config = dict(
    n_experts=32,
    experts_per_token=2,
    d_expert=96,
    moe_layers=[0, 1, 2, 3, 4, 5, 6, 7, 8, 9, 10, 11],
    normalize_top_k=False,
    norm_eps=1e-05,
    tie_embeddings=False,
    optimizer='adamw',
    lr=0.00152,
    beta1=0.9,
    beta2=0.99,
    steps=6806,
)
Below are experts of layer 4 (counted from 0) of a mixture-of-experts language model. Rows are named up (a neuron's input weights, with its number), down (a neuron's output weights, with its number) and show model dimensions 0-255. Each number is 128 + 24 x the weight over its row's rms, rounded and kept within 0 to 255. Numbers have three digits each.
Before each expert's rows: "comes before" lists some tokens at least twice as common just after its tokens as in all text; "mostly gets" lists some tokens that are sent to it at least half of the time. This comes from a sample of Wikipedia text that the model never trained on. Tokens count by the router's weight.

# expert 23
comes before: " of", ".", " in", ",", " for", " to"
mostly gets: " responsible", " expected", " problems", " debut", " able", " news"
up7:140145122133140142116134124139126179129110160152120098096096120117116120163156121140131113126156091082105119126154146134091141112161094133103178101111116127136125099138165115146175115107144102120126127109136123165126132149143118114152089118142118119136109116115097086125157147129120127103115090147112107137135135111129117151124143140164144176176175132083165172122120118109086146131129089099161094153117154110147121147165118144123124111097159125138032132126079118120104166114165109106133149151114109118167086130124123115125155126111108146147123135128160084100143149137156133118137116112149114173084152149107149138121169137154123122153083087153140090133159117067134109150116104115115089129146125137176143130149123195127112135098149108158196130105145115145107094119115102
down7:128110143116176108155122122122106114152128100143120100148123172139114097148112127086166094124155128173118138123158114138114118116097144105124092127080132150172111150069104133113099110151144172189145094074132130116157142114060093163079115110120120172100092121136136092119096160149108122122157128123125152123093113119123156139096128113135147145119116141103110095159116120120118105131138141105105169126099114154129134119177136090165120141167169153112157118131151126157138105155094129128115141116145146110139144110154130102111133105094091101098140130140102108134102099119135110162127138111144075173134130119060133106135147123131125141177095134125107142150109110125120145121120162106118144130083139138097150100171155094096123116112129120105083110154092113156114168157165105

# expert 8
comes before: ",", " (", " and", "'s", " School", " ="
mostly gets: "ville", " Hill", " Avenue", " Valley", " Street", " Island"
up0:090126185152107148130098122144112112100119105142156168104141125147084130090096109170125118208100120162138144149112126162077117131126160093121130113152105136121151162103147112162157131120116139167141070119152099111118103126111093117150094141171089138122146090116137123111104159110159143124142163088143095156116181102132140127109109158128138147157154108108153146111102164129102134132117146069103107094111117119103102144137126124127123142139139132148121101148125146126123127132149133120114123168167097138144100138067115133125077154125133100080148114172151099127099124148156142130131107126095120149095110103117072136096124143097131149095139141120140151154114126113112122095175102107085155142152137091144135076146130125156138119142111160136139113145120090162084131142111157
down0:120132161122086139130135112041118114144138187141135167109138168143120139117105175161153121152080109119160114131143145170116145142150130102114102145116100102128154133122130084128123115111133108146140122127155141084136123105101124165151111210163089155130126139135117168129104203128138107098128147134105088152145133102154106103094118099128148110124137134081130144154150155089089105134114116143125128140137082105145136117129119134122118134154127147132101161101087117174134153135155161127119097092141165133100134156187121157150142091116147086141141143118134101131113119117109134112121102104119103124130153086149122133117118145131171164143149149127177120132180143116113136131146092157092156151123158145139156111113093121095152166110137157169130118122153096143138118141121163

# expert 2
comes before: " |", ",", ".", ")", " (", ";"
mostly gets: " for", " California", " 1929", " 1963", " 1954", " billion"
up0:111134113130098121104128041108101126137129151158155153112134101133136134146098132125131172148138119068121136141148086155155144179152148113106186119139111113114118128169075124125098069084162121127102137141099098105153123127148179131172141174136113133125095133138148113088112127174108137113105145129161126120123119126128136116116095112083092140120104138160124128140104123103057103104089132143114108153104139145151124102087113089125123116154114126122132095128122118134121108143134135171181121162152134082138156131152102106149137166150121167127122120129143133129081146137093126128111155132080157129150136136162164053102147119141111121115106098135153155156126118125126093177111104119132105119124153149117164119134129097147141126130105147120187125144125152108140122124099124
down0:157139122127145122112105100100143154131131128142139117144153171120073139111128152093130165088132141146144138126147173128130148146127143113118133134141145129128105132151077121123160154107131186172147107126133076141091136137151132127123160104133173156163146173141109120159121144145162108087117168107131141154111159124128163128109133111119089125160151099168138107104080167136123132138147129099150097154118144135157132117112132137136169092125116075153113102112129144103129093134141147082141162129148148105142085158127144114151137122089091112138110152120078136142133125134181100179091134136100161121110083107128157103093152161144108127169092108138121081140129102180100119140093145128134136154111131125140156123120183101087135100081131122164091134117125182147154098141125144

# expert 10
comes before: ":", " |", "–", ";", "):", "%"
mostly gets: " Born", " Genre", "|---|---|---|---|", " Clade", " Website", "DST"
up0:083094103110127136104157132109107146094124127138151119118094137131133156099125106126154164144136177167130143133167104183135148131110094109111127127127117115124131108126204140112157140063132084124126159132112069147127089148158132081119115108148142104102123138133169131158121121120096104167121144131131144126118098154151108149098101125104095123157171147151101163138173148115146112118119101133115162134157096120131153112113084146135117144128114114113103153197132139147122138104137131080079133133185097121154121168116136077109129139197112128172169133127134153146120149141135152136142145136133138107126108143126084066121130123091132146108088141146091115098142120102167157137131116120131139130134096165118149142147154141137131170121114136128128149184098104131140115127126099
down0:098154144091155105124116123129090157135124126134161146148135152101116140132131142072118143104168157147162123139123132138169107132122155097120149132094163129122136096097171099119142141128118177142117147097096144131096142135152108083159094127120128144122181130134160114128094125112115100138143167137134118158080138108141147111097142148119149106114138088163103115118092138099149129119116140109093137183126149139169115096133139181117102127139082114139147127141136163150143113158140167120116129110102159095130143157109096151157141140127094102145095110126140122130083137118132135124100122101104135136114139133099136099122186107171113172136086153085150182133131139110148084130150127117126154177108126099147146121079173112040118110128087143131129136153099103114094109107159127

# expert 1
comes before: ".", ",", " and", " in", " of", " to"
mostly gets: " army", " space", " church", " environment", " island", " security"
up7:067108174143135154126146099125147140129110150160135155106088101113161137153101135117133116161135106143142107146134113171092103110152134106135127136116148075129145145149155138141151113108143148106141097123132024121128121150108077133118064159113098155121127135149105112101086104077089131113115123141118086139129144103101154092111121144082134132138161129082119118124095108114101126116133127118095126116156138158080091148102127118104156182113148153125125102153107142123186120129155124144125104096135100109134115121099129142104072152158112144124151120132110102135134169169109098155139135125135148153138097093108096131088111138114132158099135104073100106177146109103135129105143146107144124122165130078147145137136113122110164151139122131151119134132165105128115095153135114
down7:137099083099106036104119151129094116135114149130147120126111142165139162093107077148104176133117093158123147098136115180165122140118129156156103120095181124143132122133129098117151134126196111144112123130139149107140094122142119164152129113124098145142168153149109172092128141148137074131146145110140135161110211114115081099100118171143132150142122136116114126155143144119157143106113117126168154123124139124141116099117117083134148109121136115125150108102098108136126155143146141105107154100143103150141126158133094176141117132128086111170144102160119142102134127130138106151081117139123200121087122077104099137116123146102091158143138098120121127128155122127165123135114082139144150117114132112133130151108105118091122111120098126106102074114134148149105138149119111

# expert 26
comes before: ")", "),", ").", "–", ");", "):"
mostly gets: "died", "loan", "__", "DST", "first", "born"
up1:128082155162145102103139158147126089120115147109107124140123153129125124150076113169119152169140130155134176143131165144160154119155165101104116182125129094134139130109085143111125094134162142138144168131123122147130078128146109170092120104114135145158121076110153126135111108158112104106101098133099128159150164112098116133122145134141137124130145159129081092109125132077106155119147082146172115109146120159146137119121096113123215116166105135056080131145125147180114119184139090116113116125129139153150120147156158138130109103149141147137114139134132107111097129148136113136107141138142123130158092113150143146167084138141118131115067094108125092140165116112085134129178142125102109154147119151133130126113162117095134134125128105165130113109131094138114171147127117
down1:089141130114146111167127116165097086095104106098087127117118090135154139129102151111158091106077131137146100132133156093147100116119128091105145136117100075139112216094145102109134087111117131136144100121106092106120136092149102152125083128153103151138146118136141124146137118133187106157126109114090126163151134154133134113173130090121098145133112107152121115121078102114176127123133123103160096126137145113092141147190117142111130123105096125105128117141126123146102137127146147168076112097152215094168117138110148100111081128126099125139114102121118101128162203186115158126121115165123152111116111103159137109111135159135118130127125150121116118140151130125149117129131102085149119164096122123137105125101099110125129132156135156114146103115142109124136120141146131

# expert 31
comes before: " the", " a", " his", " he", " her", " their"
mostly gets: " who", " along", " where", " including", " against", " using"
up0:146169108165112152111112132119151119161138133102105159143161148141089119108125111107139073127153161058128089143096136096152163162099124134167080128085104162114136107128098113110061111155165137150146131131134144107152134150127090139091138139148124105132157140146120094140121095146154135119151099135146141155122174101106132124157135141106145141137124110147156127094085108155164094108096111133130115124163122110113123122073081137088122143120144141089105108097153148161122127124094117126121093177112144109104127082091185125129135129111128118154167126132161139137098104134123130133140116118148192103119126160125130155131167129141140105126132128130119128142112118138059128138145121154096121137114107127100147133089157090132131081148073136119109132174110096160138127123169106
down0:134073151129142094129136117139112136123117145107151098142114132153157146070123136115143097110113131137080105067168130161113138139118140105097106133121131130123151120168163124148109112107115130126131166114175127122140159153139120137131110140120115101148114140131122119105167107119132152148130151127125117107135109175069151075114173097095117116124098162159097154101108110124099087158095069140143080137105103096126133142190127131120095166146115124123170097146161150120095108141117157167110111086150132144131156079102136147122151133147102104122101140150116105124092101137106169110137131110168110146133107117117134174124139156145089143140124150147105125086124171122118099119120141143101114139179107098169123115119134114143099134069125166160115132170151077146138135154102144

# expert 22
comes before: " |", "–", ";", " season", " against", " win"
mostly gets: " Won", " win", " scored", " defeat", " losing", " victory"
up1:161126120127107120148107081122101107092132115149125125160126146154130132113199122123124135115153157106156141131133173138148115114135085126140077129159147151120130133111132151100181110113130149121114157125155073145090155144123151124129083143160136114167148118136156141148129149117104083150127100125174130111151129120134189121093141152138119139118136117149142156135164093102105121031149114126120132110139115167130124088145119143146090141122172084098168109115123127127160133097109118125116159126116101096142112155108139105143083120145069127140101111142153128131166160131138157131118120105115143088130099112133109110128125096091157136103122120153080147183110129119166121105149138113135137121139120085107119123078127155123192149102171133106154115148146122119097108138152174
down1:126056089141133118135154132163108106175138163130147138123136156107089151167123089122164150141118128109169115110131160155153122080164086132091172118107201129170152122110123118112166144125138113088129167150140144115157125134158080132092140145129145121137102167149124119105113156114154118119078139169157163128157122137153151152118109145120118147113140136137157067189144107122146096099094125094116148119145122076132107099141102140145109142106121156107139144097120130132159143137106129139085132147120134125116156157137162126131135156148141128110143128149137161085123161138125114106066133123133086067118103117147142142134125142165155152129137150169133142123120108105124120173107095120148132108139118163112115144121105129122171140175133144115158153137129155109112135126173163